Experts of a small language model: width 128.
Below are experts of layer 3 (counted from 0) of a mixture-of-experts language model. Rows are named down (a neuron's output weights, with its number) and show model dimensions 0-127. Each number is 50 + 15 x the weight over its row's rms, rounded and kept within 0 to 99.
Before each expert's rows: a language model's description of what the expert responds to. This comes from a sample of Wikipedia text that the model never trained on.

# expert 22
Word-initial prefixes in biographies. First pieces of words after was, of, the in biographies, such as bre(veted), ep(iscopal), re(floated), dis(astrous), en(graved).
down0:73 71 49 81 69 61 39 78 48 39 46 55 34 31 28 53 22 66 64 46 58 49 54 42 55 42 44 51 50 92 42 68 65 54 53 41 59 50 70 32 56 38 58 46 68 57 43 29 47 55 54 34 44 27 44 52 62 50 84 39 34 60 48 43 50 53 49 38 28 40 54 35 73 49 50 32 44 49 57 87 20 34 45 45 31 51 26 53 48 30 79 33 38 65 50 50 46 38 46 73 42 44 34 63 47 79 67 47 58 59 59 53 19 42 45 11 40 80 42 63 71 54 82 36 46 47 52 47
down1:57 48 28 55 47 33 39 47 45 39 52 20 47 46 53 52 55 31 16 58 27 36 65 66 72 34 49 53 47 45 57 25 69 57 43 55 47 30 55 30 50 35 44 72 59 64 33 45 65 48 57 44 63 64 09 39 31 28 48 63 49 49 58 63 46 25 55 41 23 54 45 44 42 59 42 65 62 16 51 28 61 18 43 58 53 46 63 43 52 54 71 59 74 64 54 64 29 17 54 78 92 63 34 57 25 45 28 33 61 60 22 48 42 51 43 44 68 37 63 56 48 47 33 40 41 33 58 30
down2:54 50 67 31 42 52 68 44 69 33 40 50 58 09 55 50 48 52 16 55 50 41 43 27 42 43 62 43 48 49 42 65 74 64 63 52 57 56 93 30 59 62 49 47 49 16 41 65 33 64 53 45 50 37 23 87 68 40 44 29 58 69 28 69 47 47 57 35 42 23 50 60 66 43 47 53 68 70 73 54 31 80 40 57 37 38 65 63 48 79 66 59 47 32 18 47 61 49 48 42 31 39 40 58 77 45 51 49 36 57 48 59 31 50 61 25 66 39 53 33 35 67 64 60 33 73 62 54
down3:41 71 36 32 64 45 70 51 40 66 01 47 61 21 73 35 64 39 51 48 41 59 58 36 47 29 52 27 33 47 37 48 24 59 49 47 63 40 71 38 27 34 34 44 34 42 35 54 49 61 26 63 58 49 79 48 48 35 57 57 22 64 51 32 52 34 55 63 72 25 53 54 28 49 55 55 68 36 42 50 63 59 53 25 66 24 72 33 63 72 56 41 62 40 13 57 20 56 30 79 46 48 45 62 41 46 65 54 40 53 51 66 32 61 43 44 67 35 51 49 66 29 36 78 42 37 60 45
down4:50 46 65 26 57 55 46 85 69 41 65 47 32 51 49 29 69 42 27 59 57 55 38 36 42 63 75 21 45 40 65 53 75 41 55 79 50 58 58 21 31 39 59 41 31 53 47 55 39 48 44 69 57 70 26 55 44 48 24 47 53 31 57 60 42 47 17 36 17 23 29 34 57 49 71 63 37 45 47 55 48 47 52 67 74 76 68 50 47 52 67 35 61 20 69 52 46 58 55 72 56 59 53 50 22 59 55 49 44 61 42 42 40 19 44 54 61 72 64 65 52 14 49 35 38 65 53 20
down5:48 62 62 48 54 75 29 59 61 31 66 52 41 47 50 79 48 76 55 36 39 32 40 55 41 56 03 54 36 52 53 64 62 70 49 68 30 50 74 68 41 39 60 44 35 46 65 48 51 37 56 63 30 46 45 93 36 41 60 62 79 44 60 53 42 66 50 43 73 68 52 64 41 48 43 53 38 71 54 35 43 62 61 62 51 36 54 59 42 66 56 48 74 15 66 47 52 37 47 24 83 21 41 61 28 25 50 50 52 26 34 37 54 37 17 24 49 71 45 37 38 70 43 55 56 42 44 59
down6:56 45 34 69 45 62 23 52 51 44 41 53 39 00 18 48 46 72 49 63 52 55 47 77 21 53 45 68 67 42 50 90 49 48 27 29 58 18 55 19 31 42 24 80 60 49 37 77 44 40 33 44 69 57 46 52 62 64 52 38 55 40 40 37 49 36 56 58 13 32 28 56 40 55 33 37 50 43 55 41 42 54 43 46 71 62 37 43 73 50 36 56 30 49 56 38 33 51 53 40 59 49 57 46 52 71 49 56 29 46 57 53 52 27 45 72 52 69 56 40 30 71 51 63 37 66 34 41
down7:38 33 48 39 58 58 31 30 60 28 49 53 45 17 44 49 53 68 29 46 65 51 77 67 52 63 65 47 60 56 25 33 66 56 56 71 88 58 65 47 58 41 53 27 41 34 43 69 60 74 47 59 28 44 18 63 33 27 77 46 51 51 66 53 49 50 49 46 43 70 39 48 58 29 41 57 69 30 37 60 16 38 50 77 36 47 60 79 58 67 44 49 61 50 46 67 08 50 50 53 58 44 50 59 59 35 15 31 52 88 80 48 52 52 35 51 52 48 56 53 39 49 46 51 53 28 38 28
down8:35 70 56 41 62 57 41 67 66 61 33 61 49 48 36 42 46 30 82 48 37 36 35 77 37 58 25 40 68 29 33 76 55 37 56 53 41 35 73 46 67 35 45 30 50 66 48 61 42 52 31 63 42 43 47 53 53 57 55 58 53 43 70 32 53 76 36 78 15 57 60 25 40 58 43 48 49 59 42 56 46 39 38 45 78 28 71 51 45 61 57 54 60 19 31 51 34 80 31 35 46 77 45 38 50 33 45 45 59 55 78 45 42 54 71 38 45 26 60 25 30 76 80 61 56 54 58 17
down9:36 61 47 45 36 53 40 48 43 62 45 78 38 36 10 91 62 60 53 58 49 70 60 46 26 39 25 52 62 77 23 64 51 74 75 28 63 63 51 46 50 17 58 38 72 47 21 60 53 58 55 69 41 65 45 38 48 43 70 35 33 54 65 62 49 57 62 65 32 68 78 42 46 54 71 29 31 65 48 60 57 55 68 33 63 37 44 60 49 32 45 49 35 46 48 33 42 74 48 58 59 55 68 61 32 67 54 73 49 32 33 34 33 57 42 43 70 39 46 49 61 86 47 47 43 82 51 52
down10:51 50 53 59 60 61 71 38 62 63 28 47 51 30 69 26 71 58 41 48 69 61 59 35 90 80 60 47 27 60 25 51 46 38 63 72 30 54 44 43 47 49 47 22 62 35 66 44 49 52 20 23 76 70 23 62 60 35 57 49 44 40 40 66 54 46 51 73 52 54 32 33 45 62 70 60 63 41 80 16 34 49 31 56 51 61 53 23 65 62 52 66 40 25 57 86 46 34 52 58 61 43 44 46 67 50 38 23 53 43 68 47 68 49 31 59 52 49 51 41 45 80 67 46 29 52 43 36
down11:63 60 51 55 43 34 26 62 62 53 42 58 36 64 39 43 43 62 48 30 38 61 47 29 52 61 88 29 33 52 36 40 42 61 37 42 40 53 50 52 41 38 22 36 58 32 38 69 78 78 59 32 52 67 13 45 27 50 53 54 58 54 44 27 61 42 72 40 53 44 42 50 56 40 33 37 48 31 67 31 38 52 66 51 50 20 50 53 50 44 63 31 36 51 70 57 52 53 39 49 16 73 61 60 46 48 48 66 37 30 55 17 50 40 88 52 67 58 21 69 86 34 23 74 38 49 47 67
down12:43 51 41 58 26 67 49 62 56 80 58 25 41 52 36 42 59 61 64 61 39 39 62 21 58 30 62 49 87 38 49 39 71 63 70 49 58 48 29 38 50 73 53 53 79 48 59 65 46 60 46 71 70 47 39 46 42 38 56 64 35 50 66 06 49 64 57 51 39 41 46 58 13 63 44 64 69 55 53 47 27 43 44 38 26 24 85 57 43 37 57 23 51 38 51 45 53 45 54 51 39 55 57 51 37 50 40 82 75 71 08 55 43 43 31 61 43 68 34 31 40 53 78 40 43 56 45 47
down13:58 51 79 77 68 40 35 55 57 55 59 63 61 37 28 54 80 29 50 34 26 57 42 27 66 27 48 57 26 57 53 50 79 31 69 57 66 33 51 41 43 56 54 61 63 54 41 59 43 33 37 41 57 49 43 57 78 35 39 61 36 41 38 56 30 45 49 03 51 53 25 42 72 71 33 63 27 66 42 63 59 50 64 50 44 68 40 61 45 65 38 60 49 48 44 39 36 57 65 65 35 17 55 32 59 54 56 77 00 61 48 51 41 61 50 38 18 50 57 30 45 36 71 49 53 43 32 50
down14:36 63 48 64 23 46 63 62 61 44 56 56 47 43 34 48 61 59 55 30 47 51 70 40 71 53 67 52 52 41 48 62 47 64 66 65 65 55 47 70 86 58 62 49 21 15 36 41 51 32 28 81 31 35 54 71 50 69 50 59 30 46 46 62 55 43 59 54 51 15 56 30 60 42 41 46 21 55 75 32 77 68 31 70 58 46 58 24 66 55 52 51 46 39 43 66 55 13 22 48 27 22 35 48 55 73 62 30 54 58 63 49 38 66 38 19 43 55 46 32 51 41 45 65 49 45 72 66
down15:40 31 26 44 48 47 49 71 45 57 69 67 59 73 71 65 65 52 47 69 45 71 49 50 53 38 42 51 19 66 35 46 64 32 25 61 39 09 39 42 43 66 48 42 59 54 16 88 29 25 72 77 65 45 33 53 40 50 51 58 51 61 72 42 34 27 62 55 57 47 26 64 26 60 68 71 52 47 42 14 29 51 47 41 43 29 55 52 51 52 63 23 60 69 41 56 52 47 52 47 55 55 45 27 40 58 39 72 43 42 55 31 39 57 62 71 25 52 31 42 50 46 69 66 34 41 42 25
down16:61 61 56 15 47 42 52 15 41 50 52 73 80 60 73 61 53 42 40 65 78 48 63 53 39 70 44 41 55 55 55 68 51 38 66 37 31 44 49 58 65 36 47 40 18 54 56 53 61 33 49 52 62 39 46 39 83 41 59 57 34 83 32 18 29 53 27 56 62 53 47 50 48 57 52 40 39 41 65 38 43 51 37 28 72 28 31 38 64 66 52 84 74 39 73 49 22 41 59 58 45 49 46 41 28 64 45 42 75 45 36 45 65 44 24 34 14 38 44 44 42 67 72 71 59 52 53 54

# expert 61
Biography action verbs. Verb stems and verbs after his, her, he or who in biographies, such as composed, act|ed, recru|ited, accompanied.
down0:56 68 56 42 59 72 67 64 63 59 64 43 30 48 55 52 50 42 82 62 66 67 45 29 43 55 35 47 56 86 39 40 42 47 69 58 45 60 63 46 55 54 51 47 68 49 55 57 45 60 31 55 58 12 34 39 63 47 58 56 26 39 34 71 47 38 65 38 52 38 56 13 19 53 30 18 69 63 54 44 71 70 53 40 35 60 48 77 42 49 80 49 50 42 46 78 53 59 40 75 46 45 32 40 53 64 72 56 61 29 62 47 82 67 12 59 66 45 44 40 38 49 31 30 48 30 36 27
down1:56 56 66 45 35 34 68 40 49 51 69 30 21 18 44 51 55 68 39 44 55 49 47 57 70 83 43 25 34 23 50 50 32 56 39 70 59 40 33 64 45 50 61 68 57 66 31 64 58 41 70 23 45 48 41 64 34 41 62 52 52 52 17 54 59 35 12 30 30 43 34 40 43 53 65 79 66 16 43 33 42 49 40 51 68 48 56 35 35 51 43 38 85 55 56 44 60 45 38 83 70 50 22 43 30 53 60 60 38 64 59 39 47 45 70 59 53 26 41 45 56 60 43 20 50 35 44 73
down2:38 47 48 38 67 66 35 66 58 82 44 43 43 57 48 48 38 56 36 52 54 66 32 61 66 66 20 50 36 58 61 46 57 69 59 61 28 47 65 32 55 44 62 71 54 22 69 74 53 46 72 89 52 24 51 56 46 60 57 28 51 55 38 57 37 50 56 62 51 60 45 67 59 16 45 18 34 48 41 36 62 65 38 19 54 43 58 53 55 31 69 57 37 44 50 64 66 59 70 72 72 69 52 62 31 46 56 47 69 42 62 73 19 54 51 49 83 37 45 64 71 73 62 58 76 26 28 45
down3:54 37 43 53 65 37 41 50 34 97 36 51 53 40 52 47 56 48 60 52 50 47 56 69 35 63 77 66 52 60 51 49 34 72 56 47 37 31 38 53 70 68 68 43 70 49 57 26 25 47 68 56 27 29 86 59 58 51 33 77 75 51 53 52 47 47 33 48 50 60 70 48 74 51 64 32 42 49 68 18 31 41 58 73 51 58 41 44 59 33 27 47 48 59 52 49 49 55 67 19 62 50 68 28 35 03 38 31 63 70 35 46 51 66 69 55 48 61 41 48 78 71 74 48 55 45 45 72
down4:35 36 81 42 62 46 16 52 70 46 48 41 21 46 39 41 70 39 56 32 33 32 23 55 45 69 55 58 68 40 32 71 34 37 71 63 64 56 55 42 42 75 25 51 30 32 59 54 56 51 60 76 64 37 38 59 36 80 60 64 51 76 24 57 62 64 62 56 43 29 38 61 34 52 22 47 59 50 49 37 53 50 77 27 82 42 75 53 55 50 45 65 30 44 51 66 38 44 54 66 55 49 55 35 63 28 35 25 52 86 52 52 61 36 60 76 59 38 44 38 74 48 39 39 36 51 57 66
down5:47 65 63 36 24 24 58 54 42 63 38 66 51 26 35 68 55 22 47 21 34 32 70 48 27 48 61 66 84 50 55 41 42 58 64 57 40 49 56 45 57 04 41 63 49 51 45 62 49 58 49 30 40 64 49 45 51 45 65 38 36 66 40 60 52 39 65 32 83 32 46 59 66 62 62 39 51 39 32 46 57 34 72 57 59 44 62 58 50 66 35 41 75 67 64 79 74 46 55 36 59 72 41 40 21 45 28 66 50 40 67 55 31 37 65 49 43 63 48 53 73 19 42 60 58 93 38 61
down6:42 47 48 85 56 70 35 43 31 41 56 44 51 69 46 61 57 62 27 57 30 57 42 33 30 17 43 34 12 22 61 52 53 58 55 68 60 68 40 30 57 53 75 82 27 77 52 39 52 73 51 31 68 32 41 43 58 57 36 39 57 54 53 46 38 60 52 52 44 69 43 61 68 47 75 62 50 66 34 71 50 60 44 59 66 48 69 70 63 50 53 62 69 46 22 55 37 66 54 25 64 51 50 70 29 30 57 23 60 60 54 61 50 52 41 82 43 64 41 61 36 51 47 19 32 75 46 73
down7:60 58 45 59 39 79 45 31 53 31 96 80 82 59 43 52 55 20 41 49 54 48 43 30 52 60 54 68 44 56 65 30 68 47 82 52 63 16 49 37 45 44 41 46 43 58 48 55 81 43 33 60 70 53 57 44 55 66 39 70 58 33 43 29 19 42 41 70 46 65 41 82 45 38 34 51 57 68 45 78 67 30 32 55 72 49 59 34 39 43 51 39 33 35 46 60 40 61 64 56 52 30 45 54 58 61 16 27 58 57 45 61 51 55 56 82 58 52 46 42 42 40 22 46 40 57 77 42
down8:61 99 71 47 38 55 57 55 63 31 54 45 48 65 21 55 44 42 53 24 76 33 28 35 60 31 69 41 63 43 62 67 57 63 56 29 64 43 46 51 56 38 78 62 41 48 42 38 19 33 39 43 38 41 62 66 53 42 37 53 38 22 70 58 43 49 51 55 53 34 40 40 41 77 34 54 21 52 68 53 32 51 39 79 42 54 38 60 19 56 29 49 81 47 42 42 62 37 55 58 46 32 50 26 45 59 43 78 22 22 46 44 45 50 44 43 60 66 31 75 50 62 33 19 41 50 53 48
down9:46 67 78 37 57 40 54 41 21 47 47 65 50 37 62 73 54 54 54 67 49 25 92 45 49 56 44 26 41 63 47 79 44 44 54 41 39 45 26 45 45 67 53 55 57 53 24 39 57 37 17 86 77 44 35 31 50 68 36 40 35 44 40 60 47 53 52 37 46 46 72 41 62 57 34 45 49 60 45 66 76 74 55 52 55 24 31 37 50 64 88 49 40 54 21 58 56 73 43 56 40 68 25 55 52 35 35 53 68 42 16 55 65 46 35 35 36 40 41 67 42 83 44 65 53 53 68 48
down10:64 47 44 32 61 32 30 65 70 57 26 63 55 41 70 53 38 56 29 56 33 53 52 74 61 55 28 56 66 44 21 59 45 39 70 48 60 33 61 36 35 61 56 61 47 75 29 38 54 51 59 71 70 47 63 58 42 34 43 39 33 50 45 34 42 51 53 37 69 42 20 64 44 39 48 45 40 69 37 34 49 51 69 57 36 61 62 57 42 28 47 58 57 55 43 63 77 14 97 69 76 48 55 50 71 71 21 31 46 69 51 42 60 57 67 44 45 71 22 63 69 77 68 58 46 35 72 36
down11:50 51 66 47 67 39 54 46 36 56 62 38 84 44 58 48 82 61 48 66 53 67 76 35 37 53 28 61 20 37 67 64 56 55 45 46 49 42 68 76 48 45 55 50 63 37 53 50 37 25 61 32 51 63 46 47 74 46 43 52 28 52 34 59 52 41 63 35 55 47 23 66 43 52 53 27 45 53 41 50 54 53 58 61 60 66 66 33 24 43 67 62 22 78 54 55 51 62 56 48 16 67 21 32 58 64 44 57 74 71 71 20 53 49 39 56 43 16 43 60 30 38 01 50 62 48 32 33
down12:56 39 45 80 32 67 46 53 37 52 63 53 34 55 33 29 82 52 73 53 51 60 50 28 62 63 57 38 37 52 31 33 56 75 55 44 89 41 28 39 38 53 45 49 46 25 27 46 29 74 26 45 72 42 32 48 38 49 46 43 35 79 57 66 88 58 47 63 33 27 44 23 46 36 35 52 56 21 70 55 76 48 68 56 52 47 45 43 38 33 47 35 55 42 64 41 48 22 66 69 56 38 47 29 55 24 51 16 48 48 70 25 50 32 64 53 33 42 30 48 55 47 49 38 40 64 57 55
down13:28 36 39 65 30 76 33 54 58 27 48 48 51 62 39 58 37 28 52 38 27 60 62 47 54 45 43 39 36 50 49 77 49 26 31 34 55 39 72 32 56 70 56 60 65 41 66 47 39 60 74 47 80 61 39 51 47 61 65 33 20 50 39 48 57 33 80 33 30 54 24 44 49 49 53 63 50 37 64 90 50 49 57 54 48 36 66 30 63 25 49 50 49 61 41 61 48 41 38 96 45 46 59 43 52 41 61 43 55 36 43 59 38 27 48 56 53 30 45 63 65 59 04 36 57 34 89 40
down14:50 14 55 47 39 77 53 58 39 34 43 69 94 51 74 34 57 51 33 48 59 49 58 58 49 36 74 57 25 34 94 42 47 56 74 64 59 65 68 39 64 68 76 64 44 42 45 61 38 41 55 31 55 53 59 40 28 26 61 31 48 52 43 49 36 73 60 53 48 61 41 74 42 49 42 45 79 41 40 52 45 70 64 59 59 43 32 55 43 63 58 55 56 56 45 45 37 80 29 38 55 50 52 19 47 71 30 52 76 66 85 41 59 59 80 38 64 46 74 43 53 40 23 47 56 43 43 51
down15:23 66 34 42 22 38 34 81 22 25 40 34 52 44 55 44 46 36 44 53 42 68 51 50 48 59 44 62 36 53 53 52 68 66 35 43 53 29 39 60 28 40 43 51 20 49 54 62 55 63 61 55 60 46 26 77 59 25 44 35 49 53 48 26 56 41 43 33 58 30 25 46 62 85 45 36 43 40 93 41 21 42 34 72 40 42 49 62 82 55 61 37 71 54 28 41 45 35 41 62 61 37 36 54 22 56 43 49 90 56 68 52 45 43 29 44 62 52 85 46 47 67 44 40 48 42 59 61
down16:40 59 23 39 47 66 44 29 42 32 66 31 46 62 32 22 61 57 68 70 32 50 69 60 42 30 52 49 60 59 57 64 42 55 48 39 70 57 63 60 47 50 47 47 64 28 34 40 33 50 39 32 51 50 59 40 70 55 63 65 25 38 46 44 50 53 32 51 39 64 30 37 51 88 02 57 49 52 47 36 69 24 21 67 59 47 51 73 30 75 50 56 65 43 10 50 58 38 57 36 70 61 41 48 51 46 34 28 45 75 19 52 38 48 48 51 42 41 46 38 17 55 36 32 51 38 52 81

# expert 47
Scientific word pieces. Opening pieces of Greek and Latin scientific and medical terms in taxonomy and biomedical text, e.g. Polyphaga, Eukaryota, pancolitis, nitric.
down0:69 45 45 40 31 72 60 47 39 39 28 53 56 39 34 61 25 49 61 69 49 35 48 26 45 47 31 71 35 57 38 55 56 36 41 40 40 42 76 35 37 61 54 41 33 60 50 82 27 43 40 40 58 41 58 68 47 60 44 50 45 80 57 35 30 71 54 56 56 35 72 34 22 34 47 40 33 24 67 83 37 40 48 77 36 73 46 40 31 54 50 13 53 71 52 66 45 72 60 55 50 44 41 45 45 62 39 61 39 54 45 55 28 25 79 31 65 30 46 52 35 50 38 63 70 88 65 66
down1:50 43 57 65 34 65 45 48 37 54 34 57 58 46 49 76 38 45 68 75 55 46 51 46 60 26 50 60 29 56 50 53 53 36 46 49 50 47 43 38 62 35 53 42 72 45 68 34 69 32 64 40 58 79 59 32 56 35 36 49 58 41 49 10 45 34 60 77 51 65 64 61 54 50 62 06 58 83 76 41 44 59 53 45 36 44 35 47 37 47 76 49 63 46 51 77 45 80 66 54 61 57 48 59 45 57 71 21 62 87 32 28 50 32 59 26 62 65 61 71 35 44 19 68 35 41 79 42
down2:45 56 61 53 23 29 29 58 31 60 58 28 66 44 67 71 32 56 47 51 54 41 37 62 60 64 85 50 20 57 33 22 25 78 44 34 49 78 33 44 19 61 62 57 72 49 58 13 57 54 31 66 64 63 60 63 53 33 71 51 59 55 42 30 58 39 32 74 59 47 56 69 55 55 57 56 39 53 59 51 42 42 50 46 38 40 18 51 65 64 29 62 38 36 47 44 51 59 59 46 52 35 04 65 42 54 68 61 33 59 26 58 27 68 55 53 35 50 41 44 42 54 24 69 39 31 35 47
down3:48 71 18 51 48 51 73 65 40 52 45 49 64 81 54 40 65 55 58 28 68 59 52 29 52 31 61 60 66 60 67 36 22 50 45 42 63 73 43 54 32 79 36 38 76 50 50 59 54 39 63 57 31 54 50 41 41 31 52 34 79 44 61 51 47 07 59 83 36 47 56 34 43 62 48 34 38 33 81 44 49 33 40 61 54 46 37 35 58 35 61 66 65 38 04 30 66 37 68 42 28 52 40 65 37 51 51 70 48 59 64 59 27 56 47 40 53 58 58 36 31 49 32 62 36 49 32 21
down4:62 24 45 57 58 51 32 59 23 42 19 36 51 57 35 57 54 99 63 29 49 60 42 53 70 76 32 48 66 33 45 60 73 54 44 54 53 78 27 61 45 29 45 29 47 52 52 44 29 59 44 32 32 37 57 58 48 57 58 40 58 36 49 59 32 52 44 54 39 66 67 59 48 59 29 32 28 70 29 44 51 71 24 53 51 51 33 58 57 39 81 48 72 36 62 47 77 33 24 66 51 27 76 62 50 74 64 63 59 33 73 63 37 59 53 38 33 47 44 69 38 38 49 63 50 74 72 43
down5:39 59 43 57 31 53 50 39 70 37 42 58 61 62 66 38 30 41 29 46 47 71 50 54 54 37 55 45 54 75 33 71 62 27 42 20 80 45 48 43 45 54 64 67 46 51 73 34 69 53 54 78 71 71 21 68 01 53 19 47 73 40 71 38 25 42 51 47 54 72 64 57 50 28 61 63 22 47 51 54 53 54 74 43 67 17 78 34 52 71 28 57 68 42 40 46 46 44 71 56 51 41 52 61 39 67 48 40 57 42 42 51 63 48 48 47 46 55 46 67 53 65 28 37 38 20 50 29
down6:43 63 44 37 50 66 80 29 64 60 80 51 64 60 50 39 38 41 36 51 18 58 67 79 70 50 48 49 54 32 70 50 59 56 62 29 77 48 37 48 80 50 54 49 49 65 71 66 33 36 53 51 44 58 46 50 57 50 43 68 53 39 50 44 56 36 63 39 48 58 29 42 64 59 54 28 41 51 63 60 63 53 70 55 08 44 65 45 45 47 58 55 47 57 27 55 00 34 51 57 55 59 52 46 49 96 62 38 57 36 65 71 37 52 21 49 20 47 62 51 39 42 44 57 68 72 31 49
down7:66 64 60 58 38 60 75 56 56 55 47 47 52 42 60 80 25 65 59 60 55 52 53 54 47 58 68 49 40 41 28 70 22 45 43 44 79 20 55 57 55 41 32 59 50 69 38 65 40 83 80 52 38 38 31 66 27 67 85 33 41 41 42 32 41 32 66 31 47 69 28 30 33 68 54 56 48 40 53 72 62 60 42 39 68 65 62 65 39 68 72 53 55 51 60 82 28 70 62 47 38 61 42 54 65 57 51 36 69 66 52 60 42 52 60 57 48 73 77 40 55 67 21 60 45 32 47 20
down8:51 55 74 47 49 87 46 33 29 46 65 58 53 56 34 33 57 50 38 45 42 52 66 43 82 58 50 54 45 51 28 55 36 68 44 47 64 66 80 44 41 51 51 41 47 39 62 39 67 42 43 07 41 61 59 11 42 68 32 23 43 45 27 81 45 49 80 45 37 33 19 59 47 47 60 70 81 74 44 42 38 65 58 56 59 25 58 52 37 71 46 54 62 52 58 54 25 26 46 61 51 53 24 52 58 36 56 53 61 81 40 44 59 54 80 52 33 63 49 43 72 28 59 32 48 47 59 60
down9:64 65 51 27 61 37 48 37 43 19 24 48 51 46 64 59 55 38 55 43 58 17 63 47 58 51 68 60 28 73 70 49 29 59 55 61 66 31 43 61 25 31 45 41 37 55 27 73 69 61 53 18 63 44 52 39 52 59 40 48 41 57 67 26 52 58 59 62 67 72 69 49 40 49 96 45 50 52 52 54 56 57 56 74 45 59 35 34 49 45 47 41 23 65 49 50 04 41 56 41 49 47 45 50 54 60 53 52 14 52 27 59 64 50 74 55 44 82 28 45 51 65 15 68 30 50 49 58
down10:53 81 40 47 78 66 56 56 52 60 58 67 44 34 66 65 45 50 57 51 42 53 36 58 50 54 66 89 39 48 39 62 42 52 62 59 66 50 63 26 37 48 53 64 32 73 13 53 62 58 63 41 77 65 45 61 62 64 54 79 37 45 49 80 75 61 51 39 68 56 62 66 46 28 60 38 54 42 47 35 38 47 45 41 39 64 69 68 25 41 58 26 52 43 45 37 63 29 20 48 78 52 32 68 67 61 34 70 63 45 55 47 58 42 73 27 23 64 44 73 54 35 28 48 64 14 72 50
down11:43 46 79 16 70 75 69 51 37 54 34 42 42 47 57 52 55 59 51 63 38 51 21 57 61 78 47 45 42 68 67 66 26 72 76 26 56 48 62 48 45 47 74 62 42 71 69 68 42 55 45 55 47 50 58 55 44 48 37 54 76 51 67 62 56 32 74 62 31 34 71 48 60 57 49 14 40 39 67 58 54 76 50 60 67 63 58 59 76 74 30 28 49 63 65 52 28 36 79 55 58 49 44 63 41 35 48 38 63 63 33 50 50 42 56 79 29 48 56 68 14 59 21 41 52 48 49 76
down12:47 59 46 64 46 49 56 66 53 55 64 58 60 65 60 57 38 79 43 37 61 29 38 51 39 32 75 54 33 36 44 39 65 33 63 48 68 50 49 36 49 50 31 44 79 56 79 30 75 41 42 54 39 52 67 54 56 53 62 74 68 49 57 51 65 48 22 37 41 56 62 36 31 18 57 30 77 39 47 60 45 68 52 32 53 45 22 43 49 62 55 55 38 46 48 78 76 49 59 56 31 53 25 48 79 68 62 54 41 54 36 58 85 69 61 39 33 28 24 74 68 28 15 57 41 64 21 55
down13:68 58 21 22 43 59 45 33 70 64 63 58 37 48 31 67 28 37 63 81 58 54 52 55 26 35 38 51 38 26 25 46 57 53 58 37 42 62 32 50 49 37 45 58 53 66 36 44 30 49 41 33 40 47 39 45 44 66 82 61 38 58 45 71 70 53 44 29 56 34 48 50 38 52 53 50 54 72 54 55 71 33 49 55 42 38 59 28 36 67 51 60 48 44 52 37 51 66 40 33 54 41 68 55 41 40 53 36 49 61 05 50 99 41 38 71 86 56 51 80 59 30 25 54 75 51 40 32
down14:33 64 48 50 60 63 57 67 52 55 28 65 47 10 81 50 71 70 48 26 59 62 53 45 49 51 34 53 48 28 58 51 26 56 58 30 38 84 40 66 71 83 80 36 41 36 34 64 45 61 62 40 51 41 89 52 58 65 28 37 14 72 57 26 88 49 47 43 36 29 71 46 50 38 46 55 57 70 53 40 37 59 41 50 58 70 19 52 39 52 43 24 37 47 60 40 38 30 51 47 48 56 60 46 41 44 38 57 20 54 35 30 42 60 64 59 65 39 58 38 42 32 51 65 49 59 56 44
down15:43 71 42 63 65 65 13 42 38 37 66 53 57 27 61 32 64 58 47 51 44 67 27 37 39 49 45 44 43 61 41 63 63 39 51 42 50 57 99 50 08 49 48 17 36 47 30 51 56 64 60 26 65 36 77 36 54 69 39 46 28 63 67 38 52 35 35 51 29 25 12 51 52 32 65 79 47 76 43 70 61 61 55 39 30 66 49 47 32 54 48 54 41 52 58 44 63 54 54 68 70 23 37 43 45 57 65 46 70 30 62 46 29 66 47 49 38 65 58 27 50 52 46 56 38 70 59 47
down16:87 46 54 61 60 56 53 50 46 55 69 40 18 40 43 39 70 34 59 71 59 60 60 49 52 74 68 38 57 44 41 75 49 78 45 33 70 44 53 49 44 42 65 54 56 70 46 58 65 54 63 22 32 55 52 56 69 51 08 58 50 44 16 51 46 42 56 41 20 35 18 40 72 48 47 37 52 41 22 40 67 70 32 54 37 12 47 39 57 53 71 46 74 44 33 40 44 30 37 55 71 37 32 34 64 42 50 45 41 36 38 44 73 30 36 34 54 50 39 51 41 63 79 46 68 32 60 68